Experts of a small language model.
Training: a variant of Adam for the experts, 319M tokens, 4874 steps.
Below are experts of layer 8 (counted from 0) of a mixture-of-experts language model. Rows are named router (the router's row for the expert), gate (a neuron's input weights, with its number), up (a neuron's input weights, with its number) and show model dimensions 0-191. Each number is 50 + 10 x the weight over its row's rms, rounded and kept within 0 to 99.
Before each expert's rows: "comes after" lists some tokens at least twice as common just before its tokens as in all text; "mostly gets" lists some tokens that are sent to it at least half of the time. This comes from a sample of Wikipedia text that the model never trained on. Tokens count by the router's weight.

# expert 23
comes after: "\n", "\n\n", " *", "°N ", "i", "- Species"
mostly gets: " H", " | H", " G", " | B", " | M", ", B"
router:35 30 63 56 69 43 53 52 49 58 63 36 61 59 59 51 57 43 49 50 68 69 41 63 50 46 54 72 42 52 70 57 62 30 47 52 56 53 34 28 46 55 66 51 59 50 61 52 43 39 42 44 44 67 46 57 40 50 68 54 27 40 55 42 44 37 62 46 60 59 63 53 39 45 67 56 60 48 41 63 63 55 55 42 48 47 52 39 64 47 38 57 38 49 42 36 66 62 66 51 59 51 32 65 51 45 47 39 51 23 63 48 45 51 43 42 59 28 46 55 71 69 47 50 38 36 45 53 48 48 55 50 39 53 65 57 55 53 42 60 67 65 35 42 37 38 53 48 45 59 51 53 46 38 44 56 58 62 36 54 53 40 58 53 45 39 37 53 60 51 42 51 50 48 49 52 64 60 44 46 47 51 43 54 41 43 50 38 39 71 47 51
gate13:41 44 68 66 48 46 62 55 59 48 48 51 37 36 46 53 54 56 50 53 52 63 48 65 51 51 44 53 35 47 50 56 48 33 49 46 57 43 55 53 41 40 47 51 45 42 46 42 56 32 76 41 71 48 50 45 41 49 31 55 41 41 39 29 54 35 54 53 46 52 47 58 38 62 46 57 73 45 39 55 58 38 47 51 29 46 37 54 51 66 36 49 66 55 32 47 50 57 57 59 47 57 55 57 55 52 38 37 37 46 37 53 69 55 55 46 48 69 39 52 61 70 53 50 47 52 52 47 48 52 62 59 55 48 36 50 42 32 50 49 54 41 48 56 41 61 29 47 51 80 34 51 55 34 47 54 41 40 46 42 57 62 47 27 51 49 44 52 68 64 48 45 58 44 56 75 49 50 67 52 48 47 61 54 55 28 45 40 53 62 64 75
up13:58 49 55 51 40 65 55 47 56 57 59 44 34 47 70 52 48 55 48 44 47 50 55 70 57 50 59 48 43 69 51 74 54 49 54 56 46 42 73 63 60 38 42 52 39 55 50 59 49 32 40 47 58 64 52 45 48 50 61 56 41 36 42 53 57 61 69 46 58 59 52 51 39 74 54 47 58 47 42 60 71 42 41 41 72 48 55 42 51 32 43 53 59 32 41 39 58 32 43 55 48 57 41 61 53 56 53 50 67 32 41 62 38 56 41 43 58 57 47 49 42 49 44 65 40 48 53 46 54 82 51 70 27 37 55 54 46 49 65 48 45 47 56 67 29 52 44 57 65 44 40 41 35 41 44 52 50 37 48 46 62 64 60 43 60 62 27 45 49 52 52 51 50 52 68 47 61 48 53 42 48 43 42 42 49 47 53 55 57 66 67 67
gate14:51 53 63 52 61 60 66 56 61 50 57 57 56 50 57 57 64 22 48 35 55 44 44 55 51 51 51 63 50 41 57 46 52 48 47 50 48 50 59 58 63 59 26 59 41 43 49 46 45 60 64 78 58 70 52 64 32 44 60 41 36 59 61 30 49 53 52 45 39 59 64 61 52 60 36 52 49 47 48 53 47 74 60 67 43 69 56 51 54 57 39 48 73 54 52 53 54 56 35 48 46 35 51 40 42 54 44 46 59 58 79 62 38 55 53 64 47 45 30 41 51 44 45 53 54 78 45 53 36 45 69 52 36 60 54 59 51 59 46 53 41 72 56 55 54 37 38 47 49 44 45 72 42 51 60 58 53 49 58 52 32 57 58 30 44 52 51 44 65 50 59 51 68 60 50 46 53 45 42 46 48 49 53 65 50 64 37 56 46 57 44 55
up14:63 48 61 44 53 43 66 42 49 57 29 43 46 40 53 56 51 52 75 38 55 52 59 40 42 47 42 64 38 42 46 70 35 41 45 51 40 38 38 50 70 56 48 71 46 57 41 61 62 53 60 66 47 55 52 56 49 49 66 46 60 53 42 50 64 48 61 38 39 54 51 41 40 54 69 30 61 54 53 56 31 38 45 55 48 57 36 52 37 38 44 39 56 58 59 58 28 62 47 52 68 55 64 46 44 54 48 66 45 48 48 62 45 53 40 38 60 47 47 60 47 42 38 56 60 47 57 34 51 40 49 73 28 32 59 53 65 42 45 29 37 62 32 65 31 48 42 46 48 29 43 69 34 57 67 43 44 59 59 45 55 44 52 50 42 50 64 62 54 47 45 45 56 49 42 43 49 66 59 52 59 59 44 61 58 62 45 40 51 50 46 51
gate15:43 42 54 58 76 58 59 46 56 54 48 57 57 43 36 54 43 40 46 29 54 56 57 57 45 61 45 35 55 39 57 24 50 32 41 38 60 38 46 45 50 50 41 51 55 76 71 39 61 60 44 45 40 49 46 51 46 35 52 29 44 58 58 48 66 55 49 52 40 47 41 66 61 42 55 43 55 64 40 58 57 53 44 43 64 41 59 40 47 55 57 56 38 45 27 75 38 52 52 47 50 47 53 55 40 72 44 37 54 45 45 58 44 52 50 43 40 44 47 58 40 62 38 59 53 48 52 54 47 34 52 31 45 64 44 36 46 45 49 53 59 66 35 44 35 67 40 39 38 54 43 40 46 59 52 67 44 50 27 65 40 63 50 32 31 59 57 61 43 35 53 46 44 52 43 50 38 58 52 60 51 66 63 61 57 36 49 40 45 62 54 50
up15:53 55 58 59 52 57 52 64 35 54 41 49 57 46 37 48 54 48 65 62 61 52 42 47 30 62 37 60 54 32 55 41 27 44 54 53 52 40 57 56 39 68 61 50 51 79 57 44 49 54 57 62 60 46 61 60 45 55 42 60 48 50 35 41 48 46 63 53 43 72 67 46 63 60 56 56 47 31 62 47 66 66 52 53 33 57 50 74 43 42 36 45 35 61 46 33 42 51 42 62 49 53 45 26 50 38 51 72 57 62 46 41 48 56 51 55 39 53 42 52 47 50 43 62 49 71 39 61 43 50 27 52 54 43 50 69 65 55 48 65 32 44 56 37 43 48 46 51 42 58 56 59 58 68 59 63 44 52 52 40 52 39 60 49 49 48 53 39 63 66 45 43 33 58 52 60 52 45 49 57 49 43 61 49 39 52 37 43 56 62 53 27
gate16:51 48 29 60 52 52 51 42 61 59 47 41 45 38 63 49 60 44 31 47 56 69 53 55 47 37 41 61 49 73 32 48 55 40 51 49 52 49 62 51 54 45 64 59 60 56 32 64 45 45 67 51 73 51 37 42 52 42 55 55 61 52 62 39 60 55 25 58 28 36 65 49 47 50 60 50 34 53 44 46 39 34 53 36 43 35 40 57 58 41 69 41 33 53 29 57 59 61 50 43 67 62 37 48 70 52 60 31 49 46 34 38 52 41 53 54 46 54 56 59 54 72 41 35 47 54 39 38 55 48 68 49 55 58 68 44 39 55 43 36 57 42 39 47 52 46 70 38 50 51 50 54 60 39 43 51 42 57 54 42 50 43 54 66 52 57 41 68 40 41 63 53 60 41 45 56 48 49 38 34 47 50 52 62 45 47 58 39 35 57 56 58
up16:62 51 62 47 67 50 36 46 40 48 50 53 54 45 53 55 47 75 39 53 58 52 42 48 46 43 26 51 44 56 46 28 54 45 62 53 45 53 37 41 68 38 42 56 56 49 52 59 67 44 50 48 55 60 31 50 45 72 64 60 65 68 54 71 42 57 44 62 45 40 58 51 39 42 58 35 37 55 47 56 47 49 54 52 49 58 59 48 80 46 55 53 45 54 56 36 55 61 46 48 64 47 49 47 60 47 55 48 68 49 56 57 47 42 52 56 50 39 62 57 41 67 53 38 51 56 47 54 64 32 67 67 57 46 56 69 52 36 34 49 57 73 40 54 60 29 65 59 41 40 52 55 53 46 43 53 41 38 65 56 41 34 56 41 46 48 52 45 60 56 47 67 58 41 43 42 51 39 39 63 59 54 51 48 45 40 23 40 33 46 28 49
gate17:47 46 58 50 69 56 51 59 55 64 48 59 57 43 54 67 54 36 54 43 53 48 40 59 47 65 52 38 44 59 52 61 62 52 34 45 47 51 45 38 39 48 61 62 34 58 57 46 51 56 43 38 55 68 42 46 47 51 57 61 51 39 44 56 51 47 37 39 45 43 49 61 35 59 46 60 37 56 34 65 57 50 44 62 51 50 69 40 64 50 48 55 37 48 63 58 49 35 73 43 35 44 49 51 56 69 63 68 27 44 49 74 55 36 68 45 40 52 79 41 62 51 42 57 55 60 61 57 52 59 54 34 45 41 34 66 57 48 53 45 60 74 34 57 43 47 42 38 30 54 48 52 42 64 51 58 63 56 57 59 43 34 62 46 42 72 44 63 40 46 48 57 48 48 49 41 56 46 58 51 54 54 50 46 58 62 36 47 45 50 73 33
up17:40 55 59 58 58 59 48 51 60 64 41 47 55 59 71 62 42 53 53 49 33 62 62 72 36 63 65 64 46 68 37 51 55 41 32 47 66 44 45 39 49 61 50 53 46 75 43 52 58 63 29 43 44 48 55 51 51 54 55 52 61 28 43 60 49 57 37 44 50 35 39 52 39 52 54 45 38 53 50 60 47 43 51 46 54 49 61 24 51 46 55 56 45 74 55 48 48 43 51 34 50 49 49 42 54 62 46 58 62 36 37 64 46 45 70 47 71 44 74 60 54 55 41 59 45 43 55 40 52 46 52 47 70 60 49 42 56 43 52 31 56 67 31 61 52 52 65 32 28 45 35 52 42 27 51 53 56 44 31 45 56 44 53 66 48 44 46 44 60 56 48 57 51 55 50 36 48 53 40 53 42 61 49 56 52 52 33 62 55 53 44 63
gate18:62 41 45 56 63 63 67 48 64 39 49 48 54 51 48 60 65 48 40 40 46 52 51 54 62 44 49 56 58 50 47 29 55 52 48 50 44 47 42 47 37 34 45 61 71 44 52 61 43 49 51 44 36 40 60 43 44 55 42 36 51 61 53 52 41 56 40 46 59 53 39 58 71 39 59 49 61 52 44 66 47 76 51 68 48 67 64 22 41 47 30 41 54 50 52 50 51 42 43 55 40 43 51 49 41 38 60 67 64 46 56 49 42 49 42 64 37 47 61 37 45 62 50 51 53 47 51 63 56 42 49 35 28 55 39 60 58 43 54 70 38 33 52 60 33 47 62 35 60 51 36 62 59 48 68 57 41 39 66 51 48 57 54 35 77 42 66 63 59 63 62 54 52 56 46 52 51 54 44 55 67 43 45 62 51 36 46 30 59 53 56 40
up18:49 55 52 58 62 40 45 70 43 33 52 65 51 62 32 53 42 65 49 54 39 29 48 73 56 42 46 57 30 68 41 36 52 48 48 53 61 55 59 57 49 54 49 40 51 51 65 46 33 52 69 31 51 57 41 45 57 56 46 42 70 29 42 53 49 35 53 48 36 59 60 38 51 38 58 58 49 71 44 69 50 66 50 42 48 59 39 52 65 65 46 47 47 29 65 69 46 54 35 66 33 36 47 59 57 68 57 48 53 47 53 35 52 45 50 54 32 41 59 58 45 43 57 55 45 56 60 51 59 54 37 51 52 55 49 63 58 38 45 30 58 51 32 52 49 41 44 45 53 36 40 64 50 54 55 46 55 54 50 48 59 39 63 57 51 55 57 38 62 33 66 60 57 60 39 36 48 56 39 29 45 52 44 66 48 49 37 55 48 43 38 52
gate19:53 35 44 51 59 42 33 68 39 41 60 42 53 53 54 55 57 41 52 45 53 55 36 57 52 37 37 56 37 27 66 50 56 55 56 41 50 57 56 49 59 66 61 51 47 39 51 38 56 58 50 58 43 59 45 76 56 51 63 57 51 39 40 41 50 57 40 54 51 46 60 48 47 48 51 60 48 49 66 70 45 44 45 57 36 45 40 54 60 57 55 62 47 42 26 50 45 56 59 54 47 30 48 43 58 62 31 25 41 58 35 55 52 35 45 74 54 54 65 44 60 65 31 72 41 53 41 47 60 34 66 37 46 45 36 70 66 53 49 46 51 40 48 56 50 51 65 64 39 47 44 52 45 50 49 55 50 59 46 57 45 50 50 49 49 66 53 38 57 68 66 60 51 53 52 55 39 39 38 45 34 59 34 55 69 48 35 44 59 69 51 36
up19:53 50 33 61 51 75 47 55 56 41 52 51 46 49 65 52 44 47 50 40 53 52 55 54 36 51 48 60 59 43 60 60 54 46 56 64 59 65 66 63 44 63 52 54 43 58 49 60 63 54 61 49 51 64 49 57 43 46 36 53 52 45 34 43 45 57 57 66 49 45 43 54 53 58 45 39 45 46 23 46 48 66 45 34 52 25 49 42 41 49 55 64 44 48 46 60 52 57 44 53 31 48 45 48 61 45 51 42 37 55 43 37 47 65 42 33 34 61 49 33 64 39 58 53 46 60 27 44 41 45 28 51 37 44 49 36 50 64 57 50 63 55 53 55 48 57 38 31 41 47 58 37 49 62 49 75 52 44 58 30 36 69 34 46 60 51 49 68 63 45 48 49 34 48 29 43 42 39 63 53 45 56 58 49 34 47 67 62 46 56 30 64
gate20:50 50 38 56 46 52 60 35 45 41 34 52 49 58 56 53 63 50 43 55 41 53 59 56 60 38 50 38 47 66 55 55 64 34 56 62 70 42 43 45 45 56 57 60 41 42 60 41 61 48 40 60 31 35 47 47 50 48 63 48 40 48 52 51 58 46 31 61 43 34 51 55 32 35 22 48 48 42 67 55 61 41 58 26 45 56 55 53 49 43 51 54 36 51 37 66 54 63 36 46 31 39 51 40 46 61 44 40 49 45 52 54 40 55 57 61 66 42 66 52 61 55 56 61 28 64 27 67 43 55 41 36 61 55 37 54 42 40 50 49 41 49 68 49 53 38 47 55 58 62 60 37 48 50 48 44 54 55 46 44 51 64 47 54 70 68 38 45 43 58 66 52 46 54 45 50 72 37 46 43 45 22 48 36 60 54 51 59 43 37 37 49
up20:50 55 43 46 49 62 45 46 41 57 64 38 51 64 73 53 42 49 54 65 53 56 41 73 50 40 43 48 52 75 43 51 59 56 60 58 56 52 36 43 39 64 55 52 36 60 76 48 50 45 50 50 52 45 60 46 37 49 58 24 38 25 45 60 54 36 37 60 42 55 68 49 50 41 40 41 42 41 58 51 74 43 55 28 70 39 60 54 37 37 42 46 38 26 45 56 47 60 39 47 53 44 57 59 46 40 49 46 58 34 46 59 54 37 66 45 46 45 54 53 47 68 53 62 48 43 56 60 57 47 45 45 56 48 58 63 62 47 50 62 63 51 56 45 56 55 44 48 42 34 41 51 51 53 53 58 45 57 46 43 49 48 42 33 54 66 51 53 55 43 51 61 53 13 50 43 49 38 57 56 58 61 55 43 43 24 55 40 59 45 38 45